From a checkpoint of a small mixture-of-experts model trained on Wikipedia: 192 experts in each of 4 layers, 370M tokens.
Below are experts of layer 2 (counted from 0) of a mixture-of-experts language model. Rows are named router (the router's row for the expert), gate (a neuron's input weights, with its number), up (a neuron's input weights, with its number), down (a neuron's output weights, with its number) and show model dimensions 0-95. Each number is 200 + 40 x the weight over its row's rms, rounded and kept within 0 to 999.
After each expert's rows: a language model's description of what the expert responds to; "gets" lists some tokens that make up at least twice as much of what it gets as of all text. This comes from a sample of Wikipedia text that the model never trained on. Tokens count by the router's weight.

# expert 13
router,244,263,229,139,239,151,234,194,238,70,239,171,173,186,138,186,169,233,273,128,193,239,169,226,166,167,188,175,192,162,149,216,222,154,148,198,246,242,210,202,196,170,258,235,135,178,246,125,226,232,237,145,158,221,259,231,250,166,173,214,169,240,224,205,160,233,193,233,249,193,174,180,179,187,184,231,281,181,164,200,184,236,229,214,127,193,189,247,181,139,265,151,248,197,211,222
gate0,219,205,180,210,214,225,169,139,208,181,175,196,280,211,201,174,240,137,209,233,194,236,252,262,187,223,229,247,209,206,214,237,220,188,131,216,151,119,162,150,192,242,204,269,229,137,199,242,197,186,179,223,178,185,200,221,134,206,149,182,239,180,188,176,283,185,151,116,284,291,126,278,249,181,157,238,240,222,197,232,186,189,162,210,180,76,194,157,199,191,212,232,217,201,182,174
up0,175,153,194,221,181,263,227,206,186,253,234,158,245,239,225,196,249,177,191,270,233,151,173,118,241,166,237,204,216,246,195,144,137,244,124,241,284,178,219,283,201,172,172,178,241,186,237,176,166,206,192,171,88,195,158,259,186,199,249,240,196,234,182,214,176,237,200,200,251,213,183,160,197,159,267,191,191,138,268,180,179,151,149,217,130,246,162,190,170,192,175,148,128,223,178,207
down0,219,239,167,168,184,187,169,166,191,175,158,284,258,226,240,187,120,202,219,169,154,190,227,228,177,245,170,210,196,180,143,146,291,207,219,198,185,255,129,287,158,203,206,174,139,219,175,181,263,235,205,163,147,160,197,100,212,203,243,209,200,172,220,82,193,160,181,215,205,156,163,181,198,188,138,199,234,156,184,199,187,157,270,228,191,221,162,244,226,238,257,278,251,167,185,206
What it handles: Clause-ending commas. Commas, semicolons and closing parenthesis-comma after a clause or phrase, before and, which, but, the.
gets: ",", "),", ";", "\",", ")", ");"

# expert 36
router,229,238,248,119,269,156,249,209,254,141,233,168,144,197,150,187,160,228,275,159,210,249,165,213,167,191,166,182,218,185,162,234,264,164,158,227,262,225,221,209,225,163,247,252,167,196,237,156,238,208,238,182,131,243,230,261,261,184,162,259,184,225,210,235,138,223,159,220,211,151,177,185,149,161,139,189,239,170,157,242,177,242,201,239,160,168,168,241,138,149,256,167,231,171,247,244
gate0,147,169,192,208,220,191,226,243,205,231,203,193,232,217,216,229,164,195,224,217,219,210,82,109,141,201,174,195,217,260,158,231,156,294,189,233,261,200,214,232,174,275,181,203,208,212,207,251,120,179,245,193,164,247,191,198,185,224,179,182,144,233,125,277,144,254,212,230,226,95,203,222,190,139,121,266,182,237,226,246,211,191,187,216,173,181,222,188,226,166,174,208,222,180,137,259
up0,204,251,178,279,204,193,194,233,252,182,182,216,275,182,188,175,93,161,221,231,176,292,230,162,204,235,165,202,214,205,140,192,209,197,105,203,260,248,239,220,215,230,160,297,197,208,138,201,208,221,218,183,170,204,207,202,135,184,271,241,258,209,225,203,154,175,236,197,175,90,186,187,197,207,228,247,151,224,211,198,201,159,212,192,188,153,260,276,201,148,216,235,252,192,151,264
down0,178,247,192,192,223,191,221,158,256,131,215,128,185,190,202,176,241,217,177,160,212,128,219,200,197,230,187,207,251,162,171,114,163,211,167,147,252,220,215,165,236,231,183,158,261,191,213,237,238,71,234,232,246,174,149,156,209,253,192,205,232,185,253,132,172,169,202,141,190,208,235,157,201,139,199,148,141,182,134,203,161,187,234,210,161,224,268,240,204,202,84,213,187,259,200,200
What it handles: Closing parentheses, leading digits. Closing parenthesis in article titles like "Trice (surname)", and first digits of years and numbers after a space.
gets: ")", "1", "2", " ", "\"", "0"

# expert 63
router,249,223,254,146,227,158,256,219,248,132,250,143,155,205,139,156,140,229,276,167,235,225,116,220,175,190,182,192,183,186,138,226,225,190,161,202,292,235,276,196,241,135,244,203,162,239,219,119,212,199,231,212,204,229,223,216,235,221,191,235,199,209,225,249,137,238,144,221,171,157,164,198,191,177,168,168,241,144,151,211,174,232,218,249,146,201,150,194,162,133,252,141,232,194,214,235
gate0,159,228,262,183,199,211,230,220,155,215,185,162,194,177,207,157,221,220,232,186,209,211,132,199,226,198,225,157,235,208,135,235,302,224,214,168,238,188,230,173,268,166,245,233,103,212,169,134,230,275,125,121,186,159,149,254,212,229,269,172,249,253,167,198,211,224,198,203,154,201,133,151,130,217,233,266,201,128,150,207,185,169,195,165,170,143,193,185,185,177,255,160,192,144,230,196
up0,199,222,133,155,213,189,272,167,264,169,196,188,241,265,175,216,151,227,187,163,168,199,190,177,158,260,169,177,162,143,234,172,192,216,237,266,222,232,182,219,195,240,234,205,302,177,228,247,237,168,246,236,199,235,214,201,192,159,133,187,116,169,239,97,157,222,146,225,273,203,219,211,230,207,217,205,203,304,247,158,225,175,208,227,188,300,191,245,220,177,198,150,215,242,246,213
down0,235,273,224,211,226,261,194,167,222,180,221,197,169,248,150,256,152,262,212,132,153,204,204,162,203,244,153,201,202,182,262,171,187,239,214,143,204,205,199,236,251,239,193,215,182,180,180,212,206,234,192,195,165,167,164,238,179,318,220,195,171,186,270,209,141,149,206,203,192,147,179,209,104,238,124,221,286,179,122,223,151,149,171,162,133,250,161,200,177,167,205,197,177,196,109,201
What it handles: Commas. Commas after place names, list items and introductory words, such as "Washington, DC", "Meanwhile, Peter", "California, Berkeley".
gets: ",", " upon", " States", " transl", "age", " attend"

# expert 2
router,225,216,237,147,255,123,256,190,233,171,257,154,142,222,147,230,186,234,262,193,189,191,183,220,197,177,145,190,212,154,189,267,229,175,137,191,191,214,216,169,195,129,268,200,158,180,248,161,223,209,230,140,138,255,215,247,295,140,186,243,172,270,202,242,151,196,178,256,184,236,202,160,142,147,196,194,202,110,185,195,184,202,245,250,151,214,182,197,177,155,241,147,254,173,248,233
gate0,160,165,169,152,192,182,162,188,238,174,139,199,184,231,120,245,207,168,251,166,189,195,249,128,182,124,204,208,221,154,242,122,257,137,158,167,190,217,169,194,213,77,202,156,217,259,232,194,162,151,235,193,167,218,258,157,186,119,309,170,201,196,217,223,160,216,215,160,169,250,185,171,99,227,205,207,203,129,183,168,222,184,199,222,165,237,170,199,214,189,156,212,229,184,232,214
up0,274,230,217,210,285,228,188,164,191,205,204,235,241,200,285,191,115,231,138,228,184,242,227,253,202,232,194,247,192,222,235,239,214,265,220,227,213,146,215,116,182,203,199,228,268,186,150,174,208,188,138,192,232,216,168,210,233,300,138,264,178,220,242,204,205,214,204,208,159,208,212,199,209,134,184,311,179,187,186,147,154,215,170,220,171,135,182,172,231,110,257,158,195,160,223,179
down0,182,272,226,231,210,177,269,184,251,69,189,179,195,260,168,138,188,138,285,182,171,157,124,211,143,180,217,185,201,190,153,205,233,205,257,190,210,180,204,301,135,179,164,227,174,192,162,194,162,237,212,177,96,271,187,155,189,236,252,182,189,212,205,206,194,218,237,266,221,182,281,212,163,171,170,190,263,225,188,228,187,158,221,226,197,205,227,175,252,222,222,205,230,140,216,194
What it handles: Sports career nouns. Nouns of sports careers after the, his or first, such as season, league, tournament, game, debut contexts.
gets: " season", " league", " tournament", " g", " League", " home"

# expert 43
router,190,204,231,153,223,124,228,187,228,96,230,134,187,160,114,208,125,232,234,203,218,215,187,226,187,180,149,195,179,154,174,269,253,155,128,222,257,202,258,197,205,162,235,236,204,244,252,170,236,240,233,146,173,239,245,267,219,226,210,214,162,227,218,244,137,209,124,189,179,198,212,174,154,159,220,198,214,211,148,234,202,210,216,229,156,195,143,243,139,170,248,142,248,166,283,216
gate0,168,184,181,228,261,167,163,217,194,159,258,174,182,211,219,179,230,190,228,181,240,220,140,198,235,144,130,134,229,213,145,156,165,143,169,143,184,162,204,134,209,204,169,183,144,209,258,143,250,156,210,147,146,230,248,176,226,130,176,231,132,238,194,146,230,217,200,153,219,140,203,187,229,135,217,256,217,216,144,179,220,251,151,152,155,212,156,217,151,137,229,226,179,162,227,308
up0,150,230,261,222,208,178,199,178,143,163,193,237,189,221,145,166,145,168,274,190,188,156,178,207,232,253,273,193,237,145,246,242,167,217,143,215,173,196,226,216,212,173,196,229,258,137,202,203,247,248,240,223,163,202,154,270,163,231,216,234,163,243,173,177,192,192,137,276,147,254,244,178,228,209,193,136,171,257,257,267,158,229,174,207,138,192,254,254,184,210,240,192,243,226,106,137
down0,256,216,255,184,184,127,209,205,185,157,189,159,220,277,213,180,169,198,186,182,199,238,167,226,182,198,198,234,178,240,219,250,219,187,212,123,170,181,175,196,247,172,207,214,116,249,217,275,163,161,222,177,206,250,237,169,286,248,241,183,224,143,245,258,175,222,175,149,276,239,221,159,153,202,148,233,255,149,190,218,167,179,177,165,195,82,120,221,236,150,190,230,202,254,142,241
What it handles: Article after preposition. Determiners the, this, same, each right after prepositions like in, of, to, e.g. in the course, at the Battle.
gets: " the", " this", " same", " This", " that", " each"

# expert 56
router,206,213,265,103,231,132,253,194,261,142,245,114,151,209,136,200,162,219,246,156,184,244,169,200,177,207,167,173,211,162,143,264,256,171,154,178,261,227,242,204,162,179,261,220,177,200,226,150,220,218,248,178,177,214,236,241,263,203,186,255,163,245,202,262,130,224,167,226,204,180,183,167,194,166,166,194,240,153,172,228,185,237,170,259,155,174,160,208,141,151,229,136,260,185,221,234
gate0,158,160,314,220,233,206,147,201,161,193,192,213,186,91,210,215,187,213,213,178,188,270,173,218,205,211,227,202,209,238,252,191,227,227,238,194,223,208,162,149,136,185,231,177,239,251,162,209,139,200,237,158,261,148,221,214,230,165,197,233,210,221,224,251,172,148,195,146,184,233,154,219,190,156,214,216,128,145,200,238,136,173,263,289,194,292,201,289,125,202,195,182,269,195,222,201
up0,223,184,253,211,226,207,116,217,129,174,244,236,247,130,209,169,218,163,289,216,163,225,179,126,180,234,198,137,187,240,226,126,203,251,218,200,208,288,190,158,178,147,155,197,215,211,208,168,163,262,198,244,248,212,194,179,190,199,188,170,200,198,154,141,194,137,142,165,223,233,191,210,189,166,209,150,187,162,137,206,153,189,242,224,127,289,232,261,141,180,182,174,290,224,183,171
down0,183,195,171,220,237,219,203,200,229,399,200,215,284,219,190,174,230,206,209,178,207,201,207,174,180,193,169,224,191,207,243,174,175,204,207,161,177,195,245,169,263,204,238,171,150,159,271,144,142,196,220,187,230,205,155,198,171,193,194,175,217,209,194,193,234,233,189,178,170,255,223,191,369,172,204,209,168,150,241,198,212,197,191,190,195,213,226,177,283,236,151,157,158,178,229,157
What it handles: Military and career nouns. Nouns ending phrases before commas or periods in war and biography contexts, such as World War II, space, action, troops.
gets: " time", " life", ",", " States", " II", "2"

# expert 55
router,227,232,237,146,224,144,233,175,221,101,200,166,168,210,116,209,162,254,239,190,213,218,165,215,171,162,118,192,226,180,164,255,244,162,140,223,234,255,241,184,218,170,237,230,180,188,194,169,255,201,240,168,160,244,274,268,215,182,175,211,188,213,185,219,162,242,120,197,239,137,155,212,174,171,209,190,239,165,177,259,176,228,186,258,180,193,152,265,153,161,237,134,220,118,274,223
gate0,175,204,275,217,203,184,281,197,217,165,227,122,104,179,239,181,68,200,178,211,166,213,243,229,236,212,204,197,221,119,219,220,195,133,127,204,206,211,166,247,245,161,227,87,214,187,191,214,246,212,168,192,155,207,208,174,222,174,243,184,179,195,246,190,228,197,179,204,155,217,219,124,165,181,177,192,213,182,114,201,204,197,224,264,199,250,161,200,231,134,268,242,218,252,153,224
up0,236,228,187,162,206,194,180,199,178,215,216,245,265,269,184,224,311,266,263,178,217,231,158,132,188,197,209,158,195,239,149,190,224,219,261,166,228,186,213,150,132,255,232,279,166,248,215,199,194,161,157,216,264,202,218,195,181,186,145,238,241,261,177,238,146,161,258,202,202,250,149,267,234,186,185,222,207,161,240,205,154,244,133,185,180,134,224,220,151,214,128,166,205,137,245,232
down0,159,208,222,183,289,185,160,227,209,191,200,176,167,171,238,231,178,221,186,184,201,146,191,234,229,177,112,223,202,196,266,230,207,154,221,273,172,179,235,241,195,204,245,223,221,177,288,218,182,216,177,230,225,224,267,137,129,209,194,169,180,240,172,303,261,139,154,216,200,195,135,146,260,226,210,195,179,220,167,248,210,146,223,248,154,162,223,222,160,182,126,157,305,150,239,184
What it handles: Article starting names. The or the beginning titles and noun phrases, often after commas, periods or of, as in My Mother, the Mermaid.
gets: " the", " The", "The", "the"

# expert 10
router,247,263,228,149,209,141,228,194,227,167,229,161,102,183,147,204,189,256,245,179,245,228,151,212,178,185,195,176,193,162,192,206,233,160,114,252,213,249,245,165,175,157,245,197,166,225,234,173,260,171,203,175,183,284,258,242,243,172,171,236,217,200,190,225,145,185,167,246,223,194,129,206,125,209,166,209,232,168,173,265,141,260,165,262,190,205,178,219,123,167,218,131,254,191,216,262
gate0,154,197,248,238,204,204,257,198,199,228,234,188,234,242,187,202,167,297,185,224,220,238,122,234,176,218,256,241,115,210,152,185,184,220,176,231,210,110,169,262,157,137,190,159,228,209,209,177,164,213,254,168,187,238,121,138,115,210,160,165,224,248,198,257,149,228,221,242,244,80,175,187,256,184,243,136,214,224,195,217,202,172,174,213,218,168,176,231,170,149,143,187,193,207,180,223
up0,202,164,231,205,184,143,175,183,219,167,93,207,246,179,170,203,266,201,222,183,204,251,202,198,159,281,195,181,221,262,206,185,191,178,197,252,276,280,163,210,186,92,165,144,200,164,161,246,234,195,176,228,277,240,198,190,210,237,198,195,217,183,196,199,208,151,229,133,173,219,98,164,209,205,235,218,169,110,202,188,266,213,148,180,218,260,228,239,251,217,213,197,258,246,205,128
down0,211,162,158,161,200,187,220,209,226,216,150,181,198,166,172,248,171,168,238,255,180,193,184,91,192,173,251,158,208,227,210,243,139,195,181,250,299,204,124,116,215,173,189,216,179,188,168,230,229,246,158,192,227,270,240,248,219,296,191,200,193,187,204,244,198,145,201,199,240,187,124,222,188,161,174,221,197,173,203,147,216,184,220,194,256,253,214,260,220,170,259,120,299,255,178,168
What it handles: Initial s-cluster pieces. Word-initial pieces beginning with s-clusters or similar, such as sp, sc, sh, St, comp, usually after a or the: spin-offs, scrapped, Screen.
gets: " sp", " t", "c", " sc", " sh", " Sh"

# expert 8
router,248,254,238,174,264,194,253,188,253,159,245,145,199,240,142,156,202,231,201,163,238,216,162,185,164,163,198,157,238,126,193,264,243,109,167,220,271,271,270,176,149,184,247,287,175,170,239,184,228,265,210,169,201,262,210,264,221,216,234,267,197,247,217,217,193,210,201,168,222,212,176,166,170,183,182,221,193,205,180,198,148,248,184,259,142,203,161,224,122,186,209,164,259,187,239,244
gate0,230,240,212,210,196,170,154,189,273,203,304,210,190,176,223,230,149,180,217,194,149,211,119,144,163,170,155,181,234,156,162,216,194,185,184,242,188,190,272,185,183,225,237,260,225,257,243,175,229,193,181,248,205,185,148,155,177,202,194,223,226,164,185,191,208,247,214,238,240,251,168,211,201,182,134,196,195,158,214,181,168,267,186,305,229,149,263,238,115,116,189,181,260,95,214,224
up0,158,234,190,246,147,180,205,215,258,188,248,147,207,216,160,129,158,213,145,152,238,201,177,180,209,124,168,195,188,221,116,277,181,197,247,194,189,155,239,224,213,170,226,228,214,264,193,221,249,146,183,158,180,161,141,122,209,132,152,185,199,120,125,187,181,181,176,145,184,230,190,211,214,221,172,176,148,137,166,131,196,164,246,233,198,178,255,288,109,185,210,206,196,163,175,193
down0,162,203,175,281,180,174,193,151,202,184,219,215,259,131,168,205,194,166,193,280,160,136,165,217,237,162,156,238,210,163,160,235,176,222,209,178,189,161,131,256,158,153,174,237,215,158,178,164,240,211,167,243,163,273,198,170,208,189,245,264,88,198,263,142,161,238,238,189,174,201,173,188,183,138,266,212,199,226,191,151,251,194,132,288,228,161,244,262,231,205,221,221,181,224,220,247
What it handles: Mid-word syllable pieces. Short word pieces inside rare or technical words and names, such as Byz-ant-ine, im-ag-inative, Mart-ina, species names.
gets: "od", "om", "art", "am", "im", "ag"

# expert 9
router,220,284,227,118,228,136,239,167,204,145,231,155,162,173,186,216,218,261,241,130,207,213,156,200,161,170,169,208,183,188,191,228,228,151,158,248,260,225,260,182,168,205,239,274,154,170,216,153,280,263,229,185,139,248,255,265,239,206,228,260,204,221,267,203,169,257,196,245,231,188,143,207,160,184,168,161,246,199,194,235,185,267,195,232,182,163,167,206,144,159,194,138,208,159,222,249
gate0,284,206,150,148,172,212,191,206,243,194,134,132,142,134,211,233,202,153,140,203,144,178,152,281,205,132,165,174,196,257,125,184,203,223,207,153,229,217,217,248,279,237,220,201,172,174,163,269,244,248,173,214,223,228,207,214,237,151,212,182,165,225,235,269,220,201,198,268,225,270,286,116,167,214,164,196,168,193,145,199,254,213,180,219,214,156,161,206,179,212,204,251,250,195,198,224
up0,172,205,216,223,172,239,122,197,159,195,173,213,168,233,217,194,190,148,222,244,252,182,235,218,172,213,256,182,176,153,291,238,213,136,185,156,125,171,196,248,120,168,217,245,188,239,234,163,186,201,253,255,242,241,213,137,182,218,281,273,205,154,185,171,228,155,189,201,269,155,122,239,260,177,210,247,273,200,197,227,214,177,247,187,166,225,113,181,182,155,146,168,142,186,177,202
down0,185,168,209,185,247,164,193,127,184,145,184,229,197,254,122,151,212,225,270,264,227,244,222,166,216,237,167,191,222,221,262,180,235,178,228,280,168,168,200,192,265,173,159,151,151,233,215,219,257,188,285,193,161,174,220,194,189,206,149,204,176,139,125,112,222,203,191,209,172,192,178,221,91,187,170,158,195,172,97,212,199,212,222,248,109,206,239,216,196,203,232,212,245,161,187,170
What it handles: Initial m, l, consonant clusters. Word-opening pieces m, l, Bl, Gl, Ph, pr, often in species names or technical words, such as m|ares, Gl|en, pr|olapse.
gets: " m", "M", " l", "L", "H", "B"

# expert 3
router,253,237,205,152,235,166,207,187,199,153,199,179,183,276,183,124,185,238,242,140,233,218,132,154,174,222,146,173,205,166,179,227,225,202,111,210,222,229,240,204,182,182,261,248,142,191,219,157,249,230,218,208,182,304,249,278,252,170,162,264,168,216,201,237,175,197,181,214,244,190,159,152,169,199,181,205,274,185,157,233,200,244,193,209,143,191,133,250,127,201,227,141,271,184,240,250
gate0,273,226,188,181,228,214,199,139,195,231,302,221,198,189,232,167,179,252,178,156,143,143,205,173,244,218,213,120,184,205,198,166,230,173,209,210,241,193,168,184,232,225,91,271,170,158,212,141,230,248,212,151,224,199,185,235,226,117,159,203,291,184,229,196,175,154,198,184,233,154,239,169,173,256,194,220,154,159,249,208,102,242,201,263,182,209,215,147,205,226,125,227,212,226,250,176
up0,202,221,196,194,200,166,201,225,204,230,199,235,272,178,203,207,227,250,181,219,201,199,236,205,206,145,278,204,224,236,232,256,179,180,143,209,233,175,179,181,191,175,189,206,284,147,210,181,191,271,227,192,136,233,180,201,182,183,130,195,199,196,125,234,131,230,137,210,224,311,154,221,236,228,217,142,159,246,235,253,234,176,258,140,272,250,225,302,242,202,246,119,251,159,203,174
down0,189,229,212,171,221,200,216,254,207,123,154,183,258,159,225,240,179,294,262,195,265,149,129,288,215,232,194,152,214,246,280,212,247,159,239,158,219,179,173,154,191,176,197,235,218,182,234,204,186,175,241,200,193,165,191,163,150,186,241,242,166,222,168,215,204,235,150,226,223,201,138,201,209,322,189,136,170,186,158,189,170,160,221,193,203,264,185,196,134,242,270,267,222,239,216,249
What it handles: Word-initial s and r. Short lowercase word-opening pieces, chiefly s and r, beginning a longer word, such as s|ubsidiarity, s|ophisticated, r|ising.
gets: " s", " r", "s", "S", "-s", "j"

# expert 5
router,223,205,265,154,195,160,278,189,236,168,274,158,142,240,132,186,175,242,260,112,268,261,132,224,170,201,199,196,192,207,143,249,238,203,177,191,244,214,234,162,210,194,213,202,146,238,237,104,245,228,200,192,207,210,229,222,232,210,185,270,202,196,225,225,171,194,176,268,251,152,142,225,150,168,195,229,218,148,179,236,199,249,220,200,150,180,183,213,123,146,219,142,211,143,228,269
gate0,204,248,267,222,172,204,152,169,194,211,242,189,231,197,214,193,209,175,148,124,156,143,247,221,183,172,146,201,235,162,203,240,197,122,148,152,224,179,275,210,220,196,229,199,219,218,169,161,202,229,159,274,287,212,185,170,129,161,145,198,159,230,204,255,180,205,194,241,175,193,241,260,209,216,243,272,175,155,212,157,148,91,191,206,195,218,243,119,245,171,187,194,141,285,238,197
up0,139,199,226,170,192,266,159,220,215,202,204,191,292,288,251,165,176,237,130,82,173,167,308,223,135,208,201,232,227,197,269,139,191,124,181,146,258,180,189,208,142,198,221,221,205,153,185,187,211,228,212,163,190,178,264,150,198,178,181,187,150,193,202,201,232,188,205,169,130,154,248,174,203,164,226,207,182,204,191,224,209,187,238,208,204,222,137,162,190,136,144,158,199,244,210,132
down0,161,170,208,218,230,300,264,197,154,390,157,151,209,253,215,193,179,225,168,185,176,229,283,135,194,235,191,240,213,169,216,203,210,188,223,144,247,186,139,165,204,201,222,259,207,162,221,177,155,167,208,174,185,172,200,202,212,219,184,213,244,229,201,199,197,203,213,198,229,164,198,212,332,177,230,223,177,216,263,132,204,223,241,214,214,203,161,172,177,192,195,181,208,176,196,117
What it handles: Mid-word foreign fragments. Word pieces inside foreign names and words, like ie in Niebel or Thielepape, plus partial bytes of Chinese characters and year digits.
gets: "ie", "r", "e", "u", "in", "n"

# expert 16
router,285,216,219,193,237,159,247,186,206,128,202,140,188,194,139,203,148,207,255,147,224,220,167,223,195,172,183,187,236,192,140,275,243,185,168,241,273,257,233,178,228,209,216,203,191,182,202,102,213,236,239,122,160,214,265,247,218,157,213,212,171,228,245,248,170,252,118,202,227,189,202,156,133,163,183,219,255,152,196,228,167,217,208,228,144,165,167,232,185,134,254,201,285,213,227,251
gate0,253,193,187,169,199,205,277,168,149,194,188,156,132,192,204,261,189,186,231,210,212,210,236,226,213,151,212,210,243,224,88,178,185,201,189,212,261,268,204,144,205,248,176,226,169,209,185,149,213,172,219,222,181,258,133,262,227,238,223,180,180,233,219,221,158,233,190,204,208,131,203,130,216,131,182,237,258,221,231,169,79,194,189,260,158,168,147,188,208,148,317,210,257,197,225,204
up0,128,199,195,191,237,184,130,230,225,162,242,227,178,196,149,149,231,263,163,207,246,207,175,176,205,238,171,157,162,160,264,224,192,165,256,134,220,166,236,287,239,164,231,109,201,235,243,216,194,195,174,201,246,199,265,206,191,113,220,242,265,222,159,225,175,188,267,233,175,253,159,244,182,228,219,189,194,201,163,222,282,243,231,184,222,271,198,228,187,243,116,165,152,185,244,255
down0,171,227,214,190,175,214,238,221,251,206,241,176,114,243,208,244,214,257,221,161,140,183,212,193,121,279,208,275,150,191,224,181,316,222,203,163,139,209,135,157,247,229,253,208,190,211,175,223,159,108,162,230,187,187,187,191,190,230,185,186,188,207,163,253,210,216,168,271,263,209,173,222,184,175,166,164,136,116,161,210,192,186,221,179,191,245,187,127,201,162,141,232,163,118,205,197
What it handles: Commas in place names. Commas, mostly between place names in location fields, as in Livonia, Michigan, plus within or in after Location in infoboxes.
gets: ",", " of", ".,", ":", " in", "),"

# expert 59
router,220,213,252,123,212,168,246,189,272,150,238,166,170,212,166,154,211,255,278,169,248,237,198,204,114,194,191,174,198,200,160,220,237,167,148,216,250,195,266,181,243,146,234,206,180,190,234,102,273,215,247,191,204,248,216,231,235,165,220,250,177,202,204,239,137,207,116,266,192,189,176,198,187,187,160,196,246,161,216,232,205,200,210,210,124,207,154,194,177,162,262,167,267,151,250,279
gate0,165,211,246,210,226,185,181,220,302,234,251,168,257,234,202,198,137,151,217,172,273,230,194,153,182,172,172,196,233,243,229,172,212,167,192,211,221,165,93,279,198,166,155,203,227,172,275,217,220,142,264,180,218,221,193,150,222,265,158,203,157,228,194,150,156,178,149,217,98,178,197,209,209,162,267,206,239,218,185,232,221,206,192,168,234,219,161,271,169,203,205,176,173,272,206,295
up0,264,181,222,116,167,209,210,220,101,164,165,182,171,163,158,177,254,261,167,200,141,192,220,251,214,184,226,199,192,156,152,235,204,219,243,210,131,201,263,112,254,246,252,225,160,294,225,147,169,264,197,211,104,195,189,261,176,167,187,155,239,200,242,165,210,234,192,166,262,204,212,134,186,238,150,200,167,185,241,208,155,199,177,248,143,173,208,167,181,209,182,215,237,173,218,150
down0,219,238,169,170,163,233,220,68,212,196,218,161,158,181,173,214,263,154,245,138,247,180,145,152,219,214,168,265,204,222,202,186,216,220,188,218,242,214,233,218,228,193,246,164,224,203,204,192,237,214,310,149,231,164,197,227,137,179,204,254,194,169,188,175,293,182,68,184,203,152,181,203,100,189,225,252,230,241,207,221,180,222,141,204,156,168,237,234,202,240,185,216,223,172,228,176
What it handles: Table numbers, motion verbs. First digit of numbers in tables, ranks and season spans like 2014–15 and 2022, plus verbs such as went, going, brought.
gets: "1", "2", "3", "4", "5", "7"

# expert 40
router,200,204,239,172,314,151,284,175,233,151,184,103,226,201,160,180,154,247,229,161,240,220,164,233,170,164,206,196,179,197,208,229,245,198,166,256,236,208,259,201,223,155,207,208,173,163,266,136,268,237,231,194,174,209,201,277,209,194,182,236,216,220,204,243,146,211,154,211,210,147,173,220,185,126,167,175,262,170,193,201,175,257,186,271,134,198,168,227,188,120,261,152,240,156,216,249
gate0,210,243,185,155,170,171,161,244,211,149,170,201,136,209,211,191,202,176,278,238,170,226,179,216,194,236,202,87,145,140,125,201,188,222,238,194,243,231,296,200,150,170,208,254,201,210,216,189,154,224,179,224,123,204,192,192,251,186,282,140,202,167,202,210,110,270,177,213,218,204,255,222,201,227,140,151,198,243,205,272,249,206,256,192,196,263,170,185,247,196,259,179,238,201,219,266
up0,214,224,233,176,165,164,216,190,202,205,281,159,228,167,180,214,203,190,169,191,198,249,178,160,217,181,199,286,173,284,177,155,197,197,230,135,156,153,187,245,259,228,171,192,163,231,174,214,263,176,265,160,249,178,218,238,168,201,65,246,217,229,143,277,298,187,217,196,151,208,120,155,178,181,255,247,253,191,194,177,192,190,185,195,199,155,202,180,115,230,257,173,176,204,215,170
down0,316,257,227,202,220,176,161,162,233,42,212,160,178,196,164,178,211,215,255,195,180,198,233,259,191,193,189,268,159,223,224,219,246,177,191,269,223,233,185,206,201,231,193,171,175,177,202,211,186,262,234,210,248,157,232,184,135,195,149,209,237,166,168,213,271,236,124,147,220,238,229,210,128,152,240,191,183,201,207,174,180,205,205,263,203,173,208,260,146,194,228,118,219,198,200,134
What it handles: Compass words in names. Direction and region words starting place names, such as North, South, New, West, Central, plus bytes of Arabic and Thai script.
gets: " North", " South", " New", " West", " East", " Central"

# expert 58
router,203,262,246,124,229,176,273,206,214,164,224,120,144,226,147,187,163,253,262,153,242,239,148,194,202,202,159,203,222,178,152,295,208,130,157,246,208,207,271,184,190,171,184,173,166,199,247,172,277,203,224,185,176,226,248,211,249,218,203,269,153,227,197,222,160,214,173,221,150,176,144,198,171,153,217,234,245,190,159,243,215,221,163,209,151,138,164,202,172,156,235,169,251,194,292,254
gate0,218,327,147,176,203,155,154,216,185,163,176,217,215,290,218,181,198,181,210,169,215,139,240,251,228,236,240,159,238,165,223,211,184,231,204,267,210,236,155,187,236,168,216,212,242,187,196,235,232,192,164,174,260,198,159,207,229,179,228,179,195,195,261,191,183,279,184,280,188,295,162,250,119,229,133,209,284,192,185,254,214,221,196,211,167,125,155,147,195,178,180,252,260,188,163,194
up0,195,99,203,272,254,204,252,172,144,243,169,241,185,147,272,222,219,189,219,184,178,158,179,93,132,178,98,196,206,281,266,127,186,189,216,168,192,185,221,240,182,168,161,177,153,160,212,186,233,214,255,159,181,205,213,182,195,189,216,238,270,207,173,189,185,149,165,161,210,191,227,85,228,189,230,163,191,183,205,186,200,201,163,204,197,229,172,281,223,194,140,174,179,185,256,221
down0,215,175,212,200,286,212,244,213,197,243,180,166,137,187,258,218,274,260,205,183,106,200,237,173,111,169,141,173,178,192,156,220,194,143,180,170,188,301,205,123,84,243,168,165,246,190,170,211,148,175,207,209,272,144,114,196,191,201,225,191,210,191,177,140,161,157,219,119,192,185,170,196,210,176,166,191,207,271,240,212,194,183,168,205,171,204,249,207,229,229,246,196,217,222,192,192
What it handles: Mid-word vowel pieces. Short mid-word pieces, often vowels like o, n, in, ic, within split names and words: Bl-o-omberg, Kuz-n-etsova, prosthet-ic.
gets: "o", "n", "in", "i", "al", "ar"